config = dict(
    experts_per_token=1,
    rope_base=10000.0,
    beta2=0.98,
    weight_decay=0.097,
)
Below are experts of layer 12 (counted from 0) of a mixture-of-experts language model. Rows are named router (the router's row for the expert), gate (a neuron's input weights, with its number), up (a neuron's input weights, with its number), down (a neuron's output weights, with its number) and show model dimensions 0-191. Each number is 128 + 24 x the weight over its row's rms, rounded and kept within 0 to 255. Numbers have three digits each.
After each expert's rows: "gets" lists some tokens that make up at least twice as much of what it gets as of all text. This comes from a sample of Wikipedia text that the model never trained on. Tokens count by the router's weight.

# expert 4
router:153131155096130121112132136123153121129135177102126116149200164123126152119077141112147144134115126108128149108126152130107116182119135164136141105146064142143156131110105096123123135139146110136154116104185121122137134089160138127095115131089155141112118129105150119097137129115134096144118097129131114141123139171177140115138144148137120112102137162110035130164157141108117112118103145133111115127131148098147153220132143122140114140151114114158136141134149151041117104151121135116128167130119138104127124155122147156138090163105145088149152124108099146096153115146119125100
gate3:101098072142103121119157131076143115131114115134157074140163126121114124116084136082107131112114128154125130107123103101093112172151158114119168108124081115153136162155136114155136140125159106090101156156135144083110120097104129126114122118150154122099141122113144141091124134150175142191123123130119109157152148128127106113182170114122103120102144153117105149142139125146116055095096126131163142143137106134100127114114115171116095110129168126084123164147163135112115094134121091080186142155125152122134104100135119151164119132127107109147091121143114159145122126141085143135
up3:085104159090172108132096118125138127091146138179159143112079100131170165099145123133099073123117165138111138113111154154122105142129104147149105084120125119148115103150137131110117114152144164146208106132106149089188156156120112149133104146139174131145140097133142113094139111127134122110146107103129139146111109117104125137107149119101103143138166152092142134138122142131157120124150105149114143151121150091111115125089113103137116128107143101155150107094131167122070101118117169111171143102113076117132138173078112138108149143079115126136147145124119095142137089115152132118
down3:140141106159115091169114163101102115121136112186125130099087131145144123120084144100124154113163161138131088149089106188168112118137149133146112088176146141137160108103104144140095124127104172153133117114095146159126160123139155129147102124129071124121102109122087166177110149174106130166130101112138117107099157120168142125165165158111115103129112088147112180111136156117136144120095155151103127172105126131183152123133138105132105125136107101113133119112121162125105118112145119060136103139148136111149113109158093137131130129131096128161088138142147142110143142126145143134
gets: " the", " The", "0", "00", " %", "'"

# expert 23
router:139134132061133110161128092089172132108056147130106158112144152139132121121106127115130097136146113097112104118132127101097149123129051142107139132117134127156133152072089115134077105102123094121141113147137116139139118115121110123115141144125146119110127134099194102127128145082128134152135123126140086094121117152145155152142145152174135160133112151118077124127150157130128108114127101167119108142114129104139155215149147107156138138161139136143139147135147128073140123150132147124139155115137071102089122174101114105130102147123106105143164107134112125094137111143167110146
gate3:160144138154098133166109105165098156135121122134105155133070079153153141124090106161101119113164162130129107129145087112155121123133129091113155166150152108136134099118106144134140151100122079128153119090125119096140190176096153167131082122152104139101133153122138147106153135127107131155126143133145117124124145115121143104132145123100101169164147084138104104099142123118143134152137099137124184155115147095131149076133118093131130174143151127111157121115125133139153123119131128140123144132078113149093149129111127094129124110202131140147086152101174110076141142112147123166
up3:099123167146148152150096086153162152115152139127116155126094119169128098131096134117121132100093138101142110128100173130165098123123130108109112124126120101124159137132104126115137127119182043122125134138120151181116155151126122121128108117096096120106120114127157156199113181136099127066139105142148148116150131148134120120108068160131113161152162148157113095142128145147113118072160143113119122126097121148143165129129086097091123139154142120140129131131144154104097128126102085111125136104080154120129131117097113135134116167167115116096116155080125148145112112139108093124
down3:106162133135123135130091131103095147119146078132164139126107103089119091130095124138145106059122163155159182106111090118149128107139138111134117121129144107084101109127117113132163132083098126110115145152161142119123133149141078147125127125118116100144117156126134099147132160179095132160163125148126096065131116117117110139134137174115104149138166129113120143140122122128167111118081174149193120109135150141136128095126137100155159129166086168130082120078097108135127159156123145129117136151116158150124157174118142106139144115154159090144104130160129132165127095099138123136
gets: " |", "-", "t", " G", " Ba", "z"

# expert 30
router:157148096110108154127135117125139119104075131108104125130135143147155117098139136109138151130106132149096115140124128132099138139137127198129155128158088133222141141110130113118169089112134095111125168102167147104123138140110128130098117170079169144120133132104120158126118138134123112156122128117149109123087152150136142142122127142136112146138094113117038112128141126141141121129131117126115086147115147078124124017130139118109107175141157158146130123107137134071100137143097097120115124113120124125120120170124117146152095119162128103113147144134134133141102079128141115107
gate3:137160139120185121139130091100116134124107111098141131120114112168130113171121133135115160124072134128130109126141146101146070118104157139137113106124111140113132111086149152143089126195088112137119115119124115149163058147187135159148161152176139162090126123118121143081160114115118098159133152128108101130089099161159113119122112093139160161145082156138138134126158106154107103146133153133109129154146150099130126103121144133093121144094112117107162118097125145124136184127105146151156143106107158153113123110089128093137117118102144152104111133090157116120146131141185142108
up3:102110154083099090116134136146117158117148164120101130108159145108137160183132151185123127073185136070121122149122130078124179113183114088113133152137116112153129124132107117136119127111129178110111167072099155103105159157093136076077147146110130122105113131106135133113102127139145161137118127140129114157135059163143156127135144112133112142100150150119149129154119147116115146101104124160152125077133126126117163127121117130120098123148087138173099091128119125119132105110132097130106134143180109131136106102113134118126101133090105143137124115178128142112128124089144127136
down3:155130135137116117117148112131122112125120119134094183141168133171151132142125120091102164117159083132122096124108137101134138170126107128195174142095173133111155121148139143130083097121094093137127141132082132095105123164140128138136127093127213137170137147160146105122106134109116128149087141105132163122119149165132148145163127183136120116111114111121117103125126144120128152155142120134096136180154110120121126137163169153147131149139145109120099128134121150115161181134123107111152153069158117121166131153143150133105131088125169139162145131126132163156133096163160108092
gets: "{", "^", "=", "_", " $", "\\"

# expert 28
router:155141132122124124149131123134157126120000113117094125138153122146112100131123129121139124102103115123103147137113123122116132148147149125131152107131000124161141114124118119118090105134140130114137137130154118171142118113135126108156118132135152138125100117112119122164105142132149099131133121121134101127128138151134141144150108155143124139117118134121180135129142121117101146118117104149131090171112145118145137253132138119107090175139135132152134117154151106103130106124119128117133114121147116118146143167131104133146132174100133117116150125108139112108105106114150123118
gate2:093108131163134132115147132080115172123143098144109158129161108106154136169138122161092127124150117165160124138089110127111157161149094101122135123140144119161160099153099166132126097083107092186151151112147098121108129101164136109133133120098186145095118109132150098113116126136137109161141085135136115107108109143137119149064109117164126179164128147116117112133121127135151126083164168115136150115139105113124165095141121099166161165156101141108118161116071136116097105141116089135112132100139086120101139108147101158126104098168135106160121131096148126133117154118124131099
up2:094190117162090113111151192115139153125122117089110107139176083131135145143134164149129108154154123168123121124119114094115129143123127121141168125123136116147141076181105137159130098070150108105143096122113093147114142093131127132139130111156134148112141109145122113147103103134125130142161130152123115132099087127185155116114151149156128108121124088108135138123101128155104110117125103095079111150110085122134128137112098123113099156130122130121131141144094117134120149125160083075129098127105132140118154155163103194176101129142142130144171174158110130072100138137133115156
down2:138136134132159190139104179121149106135153114108173124114095132127144144130131163120088133168088128129107128156075123083155126145118135114117146130110107098114153143108109110133115121113104151090110107069115120148139125165148124127100099119109085129128154126098125124115116129173122138141133133123119125077123069135155125122088113145150102105111133106119105162144101068102124125114112187106124154137118154139134106160112122137125178138123146098089109160118153129107097143140140127110137137145153165160184118123072145104120113141109111144160109062108064138128144137123128124157
gets: " and", " or", " but", " &", " to", ";"

# expert 26
router:126117119099134103153145141143151105138144157134106115141175151093151143119121154106140140146121115150113126074111116125099123182128118160128153117131114114128134130114066157123104117149116111123128148126193109119121099160151139125131116135121156142108113156106180131121072132093157113158130121091115102138119091147179137152137145150131127110157105152117171128113131181099126127070134123101121084154126149075161160130163144109135126147159139126146135149110150108046146102124120133147130135115161121104141162174129121163137157157138133101150137135116134140055119148125159103163
gate2:148165149116117117170137139126143121104076176118129112119118117168092171153106116132174133111152132167127087120169124143136100135122162129162161121125116114138172147132106148133118133163141128154089170085140132153136136095145101136135099108126121116088096135115151152096122154131139116154157117075154134165129152174157169124177107136075119129122115126126097108189145137132150128105128140114118165145167135086128162144104120119137106149125141142134123098142129134084130137154097162110152142145115170100148129145153106080145133084167141107102168127112138117078118163099126142131
up2:119167092125109139134145133122136094131072139118137140142145109154088128129173091135145169118157121153099082133136161175144143141160139139118092102121111099135145116160122147144152134121130133152139125115124160153101176137134104100117093134111120160121125150120178171085124138125116124092173131098093151129121143148140119112128152125115116138146083140123071134168115166139122175073127134096128154146131069134121131150101169150116096101100131124127138102136130145114107118155165126158141112169139148137176180128141103108144129133134133130090184097171125127093117132110147166167
down2:144090146128158105150135140126130110132074145101136090114068152141098135113160141111125122111138131144130145161106176105123122079116156118159109137116142104154127160151153128160132122111139122101147137115144142151143129133113076188148145127134101106146126144130102143141111150158136145092089101134143146158134131144134137106103137098121148152063125092144126134075173170122100092140115140144108118126110105126106084140109091158138115100110150114133108099111144142126110109133142179096057089155092122134109117165114130118129124125110120148088141143109195160155138144138113081160
gets: " St", ")", " (", "\n\n", "H", "Ch"

# expert 12
router:124111136101123115159139130150149137097045153127139135123150153093123132123112140112133157128105106123122128152119115115138131133126054142138120118135067120204131107086099145100074075127127107087111113097104138086141136159161138108099126157094135130107105134114135142117117136124129085135108111153137097142114120158138136129151110148117125136119103138130082119140138110147134147129119120163150112064127145113118120073130128083145111151126129156164141134095122147033137136111118127118145155143131104150120126181113147132152103157115117096144168116097114156109094143115105126135
gate3:149121118114115125165106105153143146103110110100105125105138138134135115068135127151158149113145117097075131137163134189153129101103106141108157103164121172152100101139115146126117116123106137098099160123135097174150107160127186068111096109116158151122124140133136114132137116163128101142116121156150132100094116094129130101147089172102132105130115076123117122139108150128148161159138116156113105125142152123117108135136126105110093144103157187115113109154128124106100118132129147130106145123156110146102156151132117171167156124097147126070090125139132129116082180071159137109
up3:132094149152086178131140183115116128129109117140092165164154110180145184146129124163103141122123108126137107120124102155146120131136118158110116138149092153148064133120089177135104110141111095144148121111125090181130141127177158142137102150127106149129135113105101116083160165126138140161156111143156187160095169133131107132127135153109124130107129149117131105116139105139133123188165088133169141113129138091149139119140132125139112163105091171101105100137114141117155120144096098162120121131150097141154095142103096121102147109130096134144128128169111139127097135123162161146
down3:110140082168136156121183127126168122174110124104130141115119124121150100151082169162153115103138151108157097179123178111127139138141145104121129095089111134117137161138106103134086184100152129082151135131106121114142145093142134085172114166135092162132154139138090147092141135141140137108100175157141120162125120138100103069107136089145158115140150123137107120116138149090109153073114154151110147090099116136135106131154111134152117146129124099133133130134132136186152106109149139149077134092099104115111152136142134163109105140128143099112118123134106112156145129095151103128
gets: "i", "a", "da", "na", "ki", "ja"

# expert 25
router:156116124115136145173122134141156108113041152140120150119145162088117127131116107119123143127155134109138143126120147128157129166143068118103104109129145109163138156106127096154153097127144093093147140152214104060097114136110132154128120129105125104144107112116169119145117187116147120130120135121089108107098108152165127135152113133109119150150111136126129161143155146120129150105088112141136092139127133106151148055106155092126105151154136144116155131103143155071100126149114147143130116114160101112118126126111139139154127155149134124150172094111092140112130169126129084111
gate2:104152169116132151141140146173127114120165131102102151123140123163105110108095103124111171072156103175139139133152110088133139119125114165093101113100110105095121152175079108086141178139103135138104105108112135151115111180171117162132122134113111117126105101108085092157130135110141152111124148154077140112142135098082111131130142119111120125154142164105114107153134115118149121101090120106128126135114116177137119112118105136164131091188151181131137151128145113113097136174113107172132087104124130143105148150135130148122080152126103164138114153131139141149117076141144134139
up2:141141155122104128084147100149147117120125114160168053102168177124124147143138134118135092154155103127092080096146148131108131108135152112145139177112119117129134094108142085134112132133168095120151168136123120173150124124110167163122131106162135134144135157122131106125127109132147113131155110150134152096166151161158154132106176148121187138127118167075158125130134165139135143081114157150130110123164101149171110136110158127101127128123124062108114133167126152142149102087121135143117156131135134087136115121138123166121143120122085092115156166148103090115089132117115136108
down2:123122139109110133174184129100123140102133123101119094130195138125153141154161103116116127134140123139119117119160125166158136121118097134096143092100118134147141161140193058106146085139131096138104160147133123124122156148143134142145142106135084134159146115124173129144122153168120128093133152115104120121136136118158138150149105127148153121144130086156133106081136134135100113087144134120081143136114127093089138133129120140182176133123129154111090123109124156099133084095134113148121100129138108125153181156127119162109109142151151101155117086120121092124115068139132096187
gets: " of", "|", " de", "te", " following", " Est"

# expert 17
router:133128107128103147145156125120160120094189152149127146136145136109147103134134123100144105113125133115132111124083139130095115138121086149119115109118102124177126105110133149132144116104151086100139133093161119124138114104149137140106111123133158113123110144095186115144149138115135156139091132128148096165125139126159158107140133148129117114135085125118126115108130166102118123147145127128172090156148155099141133184123137102162080153181115129153120106163106117032111059137116122128101144118156131102167130142119112136168118212144152111141162115084142143139113130125141100157
gate3:173128109151138097126124109107152187132165123107181098179108108143127139138129146109100136097162133140123121125132157107156138141103125110113169157122135142154141139124149094115102131120127092148132130149115090095128121102142104098148118159095144078119137149125164141174125127153141124111121135080088141142109141109115143163125113094131119136137142130178131114123138089150121164090157183127105150122133138088097148156137163134139152144127120117155122121110120108124132132072123144091142104179116165153138188133088110086109145105100135142104131100148127120116153110124217154117
up3:105131114140124146166146127149083118110138136132120122112179088179088148140120111121142149083115119161128161134128163155134164111132105124123139112132171128164133131128098134106103136116128163156109132101123104126075163144143128118082134136136142142119101148127134097132108112135152147142113114132122112106129126132172090147087115151169079181132139117092145155107129132134130132112163182145115092113171112162117164086185141119136134119118138163101141123079118089124129143150101158094134135155125138074094137131153109153136109074132120060143127125139113123139132121128106191162
down3:126136112123162126150124127106125080111168128138132142131120143128125143141105124155177139085082166136098134102168093119101156141112075129100120120158097123112156149101158151101122097163108156163143126088106150150131156128146137144158122101116134133103147131151097102138104075141141087158109114136093092173125135090101089130158116132121131140105080091154123166114076184087122125141085157105149121099132129100122100084123130125113107148127158178152114146103117132132121112104131126123148124165102141137128127148137075119118108099118128110120166149122116167156106164148157160108
gets: "th", " |", " second", " first", " a", " third"

# expert 18
router:150119100126143117159143117118163117128071156113117155133136108102121110085137126147124110129109105095124159120103144146104118136124140183111118124122112141153138114138096114092115095143151102071126119084175133122131101127125127115125144171113126155118133128080132140131100106151133106153165123093114093131082106157180133112180122133149107147082145157130190151140132137074119137136115147127115110136144164095119154223164138131162132156132129128165137132163133118080141122138134118118124146108130141114137115151115112123119097129129112120161170109150129133070139106125152117063
gate8:084187110121167137133134096083153120127118109116092093099121118176107158118113127108114125134122098142149141174146194107104118149152114125112126123107141141138136157077146140093129130138089127146152127142110125128143096157129141120096139119133131148132130144140138125113097138099132134138124138080158131098109160145119111138150147135115115085111124108126117095176117142142092125061127079131117172159162115088170130128140163137142156123092103134117100124110121141141080147119124136150085145141098103163135094105104120115137143153111076145152188093076107136112156152091148135145
up8:131156141123151147161115152117163117157126093105125120118146103113125163108118094112136150146131115162138141122108168154153143128157129148092107146164132138112152161105120125127181138137082108161115125117118167088154133155109135125082122106139130162152102115129138155136122151107093159156124172072140119153154093132096111138153138145102106053128146080139124097141113090164079111109139139161116164152159155140130139165147115137107173149151149108126067111111114108167112082091126116108137099141128134116142113116131135123175153102168096110118100101114153129132109156112128159114
down8:094152142137081104125129140113151113108145142189133107173112087171093142142116114133126143151159107119116153129138117144145134107152109112154111083084152142110173166157137138111158158148105112150115128158109107151175141135124162101133151111138126135109107135142099074108133126137118124156120168130105155095150186161056100108093122093121118133108133087112160144144118153151123113102139110102126114136130148164136108112147163111154125115095124141107133091122122135146117122082114138091128133103093148190155140111111153105110166110113106110134116067111127139141135144083130157096
gets: ".", " p", "P", " V", " P", " \""

# expert 22
router:143112096111148133140108124092172116077077127159158170107142147133123152125110122120137142134101112113097129145093158144109106146133128155135148143168047144168107134104107097124106085118128124068161134115142133104148129154128138118143131169104139182088103139127140133103091130133120128143121130116133122125115098125129117119134138122166117132101115146112116188172161149139116123119135154124133111097140161118143174215134146105154089141127138131139154108126155091073111124139098153136084131124167137137110162162105130129131143173144124122153145125077119159133097132112138127153
gate4:101140134096099160123108120123108158109141149152142113109115100169118148114130090145108149135159166163130107140087128157116121165128118124137116131115101164124137141078077110134149132122115084152155156162124162131149173138122143123088126089094094174175121130091145128152143099116103101151167085122111132111143111139140103140106116120089148100121125131130100166166103144119123130116150158134127066137110149129159062149111103115145147153134106139135153156142126167124151114200137115133155160158104131106117112134106103146158117174148178112155117128117141144087109116126123171133
up4:124184119160160091125141081108091161116153107144151130176127151112073107168152167158136128101120131127147102139144118136113135119085106158145138131097124133141129166108091097128148164147135122172153109121145099107170128145141135142172089141163111124101113113125098140149148106122104108112116105089116122104103100134131136122089136156152123136134177145091138129104097143134133181120120148154148118096135093150103148146124190174133165135110152148125139121158123104118154137150142115178163158137114103138113126131086148138119105120118118171138133137092131122148178154147183112160
down4:107105115092146121075134117148134132132143107138106119145127114151096113123132165113132124095133104115115168146119159078121083129102148158127114148135146114182141158097113087119158134104148133131120166127127145104129076131131088122123167124140121153081151122066121113113123168135065134098138108150104119041141105149085095137131127111150130145158105130075122098138125122131117111132134165117129105152145211168131113119079102133144116083113135114160100111153140121117138127130151129127093165159139156141100159166106122145111103127141151126113107107125150138163116128136127121137
gets: " |", "us", "-", "as", ";", "il"

# expert 6
router:201116104088131107162162101126153110134109113120157162125139129094119156164121139110137129098143101124130152120125158127148137186146090154115132133130109126165155127121123103081128123108135122099117137115206129089145136139113158130118139193146168170087108151107133107125117145082125094128121091127152100144112141139143112138169129144158123132118101126131149133160135157094133131144126120138123088118156160095120173128177122137127117143143122153154162163107146121076145131151131133135138141087149071109118135161098118133146126176112153139156136119094085136112141119118109071112
gate3:117169108148092167113138173123145098080143158151141125129161131131129135112143142142151107103105111137165163142097111170116124145118130145113112137182185143097131139153145118128119138108089155136158142128119094106103121126141119091128111128100156112125111139160125110119174156154086159144096116114126178159168115150094154147117131063149106137157128128134103114090125137154134130131145095083116123140143140159110060148123131149139126124155149106151134165155118108101147154114088136148107130093105149125144198159117154154134098100113114107169154153103108163124110148108148148140
up3:113138158118100150132127101126109168095127132151154108150107149132122102116097123122133134133186131142143149178108144094100137146166097139081121146133129109140167129136142133136083148103108115167114096108109155126119145129156166155091136160113109126122138102094129130133155155111147155110126128106083110131146149100128133099088099142097139102124108121177147102103118144090124119099117116140102099132133174083179132152136167130144168124119135082165133144138080163127082170113170173117156105123088129129126131130119163098127072140098144169171153117123119128156142115080117126125
down3:156115085123143150159120119132137126126145124125114129176137113160120152122166080170119147138068110123158144126147082142142141139130092141104168141087151084093150128123119164109085104093142124124144097126102153113128117108161130126160132146092205141181130162111135156126116131158158130087137129150155120109115119127121076125131127097147127145171143120152103102118115110111145132161100091164133125123106134144118112079108125111111139126168158137156174125137147149122120163140115121153082103121162144120113058083122112134109136109139153082119168120120148118159132140141148114099
gets: " of", "ed", "ing", " for", "d", " with"

# expert 0
router:159120118118144124140138111112188108097255150097111129113156131141147118131126137098134131126116125129110144138114145124072114139134085109128138119114119126146141120125142114099057114127129111082147123110145138124121126124118128113137095119100177158124124146148151126147149125109122119114127126132122110136109124170117138164132104126134104141119110111126103167133165127127145142097107154147137107163130134117139144255142128124105105160147127134140147144140136138037138119137095125121114141087159107127143140140096153131151137151143140113128133111104122147139107121122142134112
gate3:090106092094090155082160159155125125184116125164120178099079146095155117124119157072123150092105133122127124116129098128156128096123149154143099093154124094118073088104116117145144118118129146117126124162126110110125097100116175111160147084158114062150159113132113083140130185185125140124138119126130142111156113149151132165124130123160133134133137121166079137102115153108155146122110142102131135142110119126125160107124127115127130141114105095125141116097149144141131090094144124151132135129193124117145149110091116128102137109092143104121089143152105151115160142128130135098
up3:117142133128147139087153083118083157115144140135132102149168157141119132136138136159152142149118138129175171118135127162155143120181121104129108101071152129136156117182158160135162082154101165151134111151154086131101191130093142147091095153135146114129131105117122101132124161116156135118130135139126140129116128101107137104168139119125127114152160094130156163126155126173127122124136167117124138104139098129166144146129130147148132115117147093106112122125114079151133176138127130086080150111175139138149100124137173102154123084131131145110111074151135106127153099187146151129
down3:110159090129121163142152074116135170137075137125154114103137142077125118122154132110122151143170107088143124157125098144086147129115107123131080122121083138109138123129169149121094144118118136130138119125130103128131115092096096145149131170134113163119118117140148118135173133107113107100106097140131134136146129144177106122090127156124073121130117118146134107119132149123111101140088093180143145118118154128116097081132075117163103105120177126125141121135121095063117151138113096102126135123140132159165080143141090155117127175108149159162119151123123126093139168145126075172
gets: "–", " 18", "19", "  ", "-", "."

# expert 13
router:157128071099133148126130136126165131083054138113092120126106147099122124119124124108119147152146095133108138142142130111107104152130151112128132123118119134139098100128114102100079114150126105115126115133143108135124087144127138139110137129084191142122095114083144111103141151130132136142151150108119142121130110153165151118150142163158128139114092123135064122138159131114081135132120148129142071148125138114158136042125151079125118132137106126151125104154133111086155125162136113110119144109171126108160134178116119150168140188140119125144178145091109120099133117094151076100
gate2:144156134183113102119137155151171115152161103069162124135114109141137091134151128123138137113112155157096120142134114147165078118145100112143128079156127142137177116153119107143098115117127117102101137090101148110131089141167124151134106133116151085181141119126135130110141145159157169146147152151153111135107113084142101161123126130091125152125114132110099126173160129185090132135161140103102129168133131145100143111140135114109139103173132137134079113149112088156068152125131120107139113067116136156123122150130082155105164133137114162160111120124099124117121141126183130126
up2:104121106096124125130123125151156097165137180092164127150125125127162133119135143171187115105112120121148147131198099156139159151151095131185107124143100107131135103100163120152155140107123094093142146118148141108124138165141108111141126109108128111106165105143133105136127114092148125142153165137160100083130102110102111136153110155091127094110141117137115132132162130126140104167111118117146126135126148128160087121113064099136121151093092145175128142126154123119105120110148125090117112148144113077087138103101171170149148113147139103154083127172143152094135086136117097144
down2:116128117130149096102107123100106084096150146119145134200113140071105120133168146119175079164110108121156132132119100131143138147116102096166087150135138133110117106191114151185110133118133109177153122111123143126121175075114108135120133135135131129113127123104112130100147129099142123108146142140157166109123108072139126087100122134126139102140151146111113155147121137173154094169139131148142127123146152113099137132082105122147146147123134102132118124100138114114075129098124130123132140161157121142145125159127122135105123160135130042119104077124168166137134110148158086115
gets: " not", "-", " also", " later", " then", " only"

# expert 7
router:132139120074133105124120157110122123101162120107070147143135111159120140118123129084145136114160126103114126135137145131113129135115096166156138105132163138156128132124134135098110090119111109129131107121161142132144100107146123142150125152116156147161085118070164155092109123101140150176152123164121096143095116130145136127138150182151112159080111155111117127112113140086107135124146111172108102110154168113111146069138165109131092121148134149146125124126168103042175108116096144125099148108117130090117140165123129152144136169138120070150146104094128137107135168123149096152
gate3:102115164107106131114113153119146118136124110109151106186159085100135140142131125136135131165108115139147164129136125162126140145161115174169104112156155099089108111139163141121124111137103192098138161130139141109085146138104120086132083112095109133093137112158140122153114106095107122149119099154151133137125191168156123167154086125109087105087129142145164112124124103140176123108197111128157108087131134133122133121094158122104159116113106127142118124156136120108133117115125105099153152126150135122174099138144105089128096163179139102134188136113142107152111124121123114126
up3:109142137104078074122134117124099116106120063133104130130142117121110136114105138123118135114151123158108132143096112150133125124112107140138114105141113124151117145114175168104122111113146119125114104148118141143119127105148136090133161110169117086151140089141135095132085148133156142141140167138149140092170116146114151144150101095137091116110152114101162148117132136162129141106069182163108136167163093138153130155150035118107125117122138152128113112119165159151140140100105155146131152148093105149136099089102142164127142092176098087077114151101123150121159143123134102122
down3:131175151107075129121124121101098114100116125083158105180153106157104093131127165106150113126111124119115087108113148129148174167107113072137154121118116122145129142140091150141121150165106143108104106127135086146142149155123151110176103147127116103112115099113130117137101131119141139156150137146166108116149177132125113110114123126120123160125144109144148158137120142070092139138137185127108167133143080107125181161118119119146146122111159155108151149157132138108186136125122107122160170153113113119098101123120094126142199136125114108149153142113132130062129168151114106117
gets: " one", "s", "%", " each", " List", " age"

# expert 27
router:143121123117120109181120141137155133088209161140101164107124125124083106103106155114139164147102101129126157130111130104137120162135065104144149145137223110165125095127146147130070114113112107116117141139127155151139126117136098127161137166072163156134113141101163122153110136086116087145127137069152085125110107153162154146152143119117124155119096141138168130157133135114107131100107142139121076146125156132160104100142167075136122128138154130128137159162133145111132119148124129112109136120141128117134105170088149160126123134136128115119141145132123117125108127106140103097
gate2:142124100154163114130139111138154118151127124139124102116129144119121144084112131112120112147092129113133149140067092115148158089119139139129153130181108132100128125100122125084120071115157114126188134137169130145120138156144103118171118139134168155102103087138166154122135115145145161086114084120118138106106150073126173116143095130127114149122114120121144128129089112127109125121118156169137153157140127106168104156121141107128139128172164110112151176174105105092094126106139141161073107148122127130145114146144110137119100154090130178113147133160112101157143119152063096098
up2:101084143119167158118125127121087158134141125140100123131145113132150130181126126138108130135170143169116079102132124170138137127174098106093141120119118132128151132166132142155148137110153144152110157085130143169164123141121111110153158103142108156124150109175115088126171111142122144143123115142138158115092125159120093120101137097145141148182119178141154118147151160075103162171102169126141112148155102116113132156115116100121133118153077133155074143153120140149142084144136133176144140122125144134133094125095128156146149134160123116185170118092130145115092107103146113163
down2:129145151124103148191103106154127102100123150106105124130099129131113130106138152122123087113125127139114117152168148141132152134126103094118133136075143115152161116103129168167115136114156153176146122094149120134145073122132145126114115122141150104182149108111090124142150124122107110094141049160120090137087096162144100141134121135168132121127139134120127190099151142141127097086128098116113120105116163102125133133146151138140112185141128159124144136116145158163176171103086129097137153093113113117116136104125163111139106143124126109128117115100135108102153071135155191124
gets: " can", "-", " El", " Mon", " San", ")"

# expert 20
router:145146132100126089178161146124178108100107130110126152137115138129113091113101133106121138105121140120104100130117146084137111163129088164111142120158110110193084120128091113111129104122138114103134133100132123105132131128132110133139133141072109161147083144089108126132107142115115095152139119121137089134093117131154149119148135144168109146106130123099163121154149140100111133123113116116123060182131175076132119129155149092144112155139145165149153158147151099073137104145097123097114143123157097142141124189128128140155110199109138094133145112108098135088126114138114129168
gate9:185107091146157161140064132133074118153126149151110100147136088145128138150140155138120086135083112130102146110121137125173189142089136129130121120116073154096147127137137161176155164173140146138134153164117115154101130114137151108135125113123119095125142122117162128140157118127124130198123103149137145113103114134144139111146078128120144098130140143169125089140124135158131119119145128139142109149171135168150127096080114124133095097098157140142141090135127133111120149137167112146158104110129157100123135095118067109101129133165110170190139141119129127128163110117140128120
up9:089125094141105151152155117130142103131141082121115082137130114125116170152114104128162142167157135105127123139099113166145167136156123085171108145112134157119128121080141123113117140148117115120153054118141124149132125170131165120180113134094139118116155115136136097104115168079133049103115133101147135126115124111108078182117147143121137198100145145113107135083133143128143124100139124109144136133113131118153127117129127148123159144138146109140111127112146128101089102069097161106173117114127114113156170114114133140124164102128130134158184137093122145161123127106126097122
down9:090120142106088092114142120109129129118123079123152115152136152137160123153105128170126119122118159137096121157163104107112131101097149106155119138149142155114070120151130086078153113083123156138131108128082117130151135100164107106164129131101110118160112097123068098085119150126108118132169124127101177085156135080171126128186159125121133130134156109101174097090146120127139152109132143124131105128074135088145105142213149115134126120129147143135105136120140118114110106127086131132148112111103114108108147136135148135158158158121112130119086134086139117092138137142122142114
gets: ",", ".", " (", ")", ";", "\""

# expert 11
router:166125135102149129181119080110136100067129131078126163116142105102141108090108149091119144096125129123115107125082133138122094163156146159155125096155117118163111116122113111145125125128137126101140126107186155105124131109136130102116181150092195120106077166125176122110122122134134088163139165125106127111106122134137122129141138154166128142111103124122111157169155103110093109083110159144107083153110158074149137127139128107133107181146124133148105161137133134054115119128118133093153153116152118122112123143118122161151103151131124126152131111118100108089128113123101117110
gate4:115118060107087111143152153124088102113133173080133142123126111091181119135156131134131120129119120127128148115113141113162096143092128141173185185125142139112153128118134152107117138194173115112104171100159130103114095131191129134110113126140100133116121129094137156163110128108130131124174118119124140131120145119135115110189141140129115152141126152141123127138138138133158094144154135106120137141096171075104081114144147079136113098108133131115144152149133104122133156168155127116099114109120066132122118142120137147095150129121106084154103140113081130172142114095152135137
up4:117074150152113132137113083128145130135127114171114107175148154143139131122065100101116108136079128149120096175151150143151124139124087133077096149120124111173104097134121115118129131157137118144161095150105153126133118132105143159146139129121199160122152149136128123150096113168134118145104143108154120157126101182146119135083125078149162111168127131148146131088139132113068167095103121146134097094120099102158139114112142095112116127108131143103116092129108146119131096088103139154095109116121161119137145145083087110133140129111114081107150116151146136106138142147156106157
down4:133118126149139131133113111115090128121130112095150173162138088145139071157160142097149087116177094171181134178164133172165123127139083162122129157104100126173077127090115120121075107122130152103116097175101131147125126125113144143133167113112144134148089113106125123158132150144125126149137121137159115151115140156140101146138144132135175086168139124174149128118101123062106153119118151126137130133140119114151124104138109132144127140115142139095100146110130111157134153134111149133078128083107106113132090090131149131108123160162087088119144111139105122105154089109135111145
gets: "=", "\n\n", " =", "dr", "gn", "raph"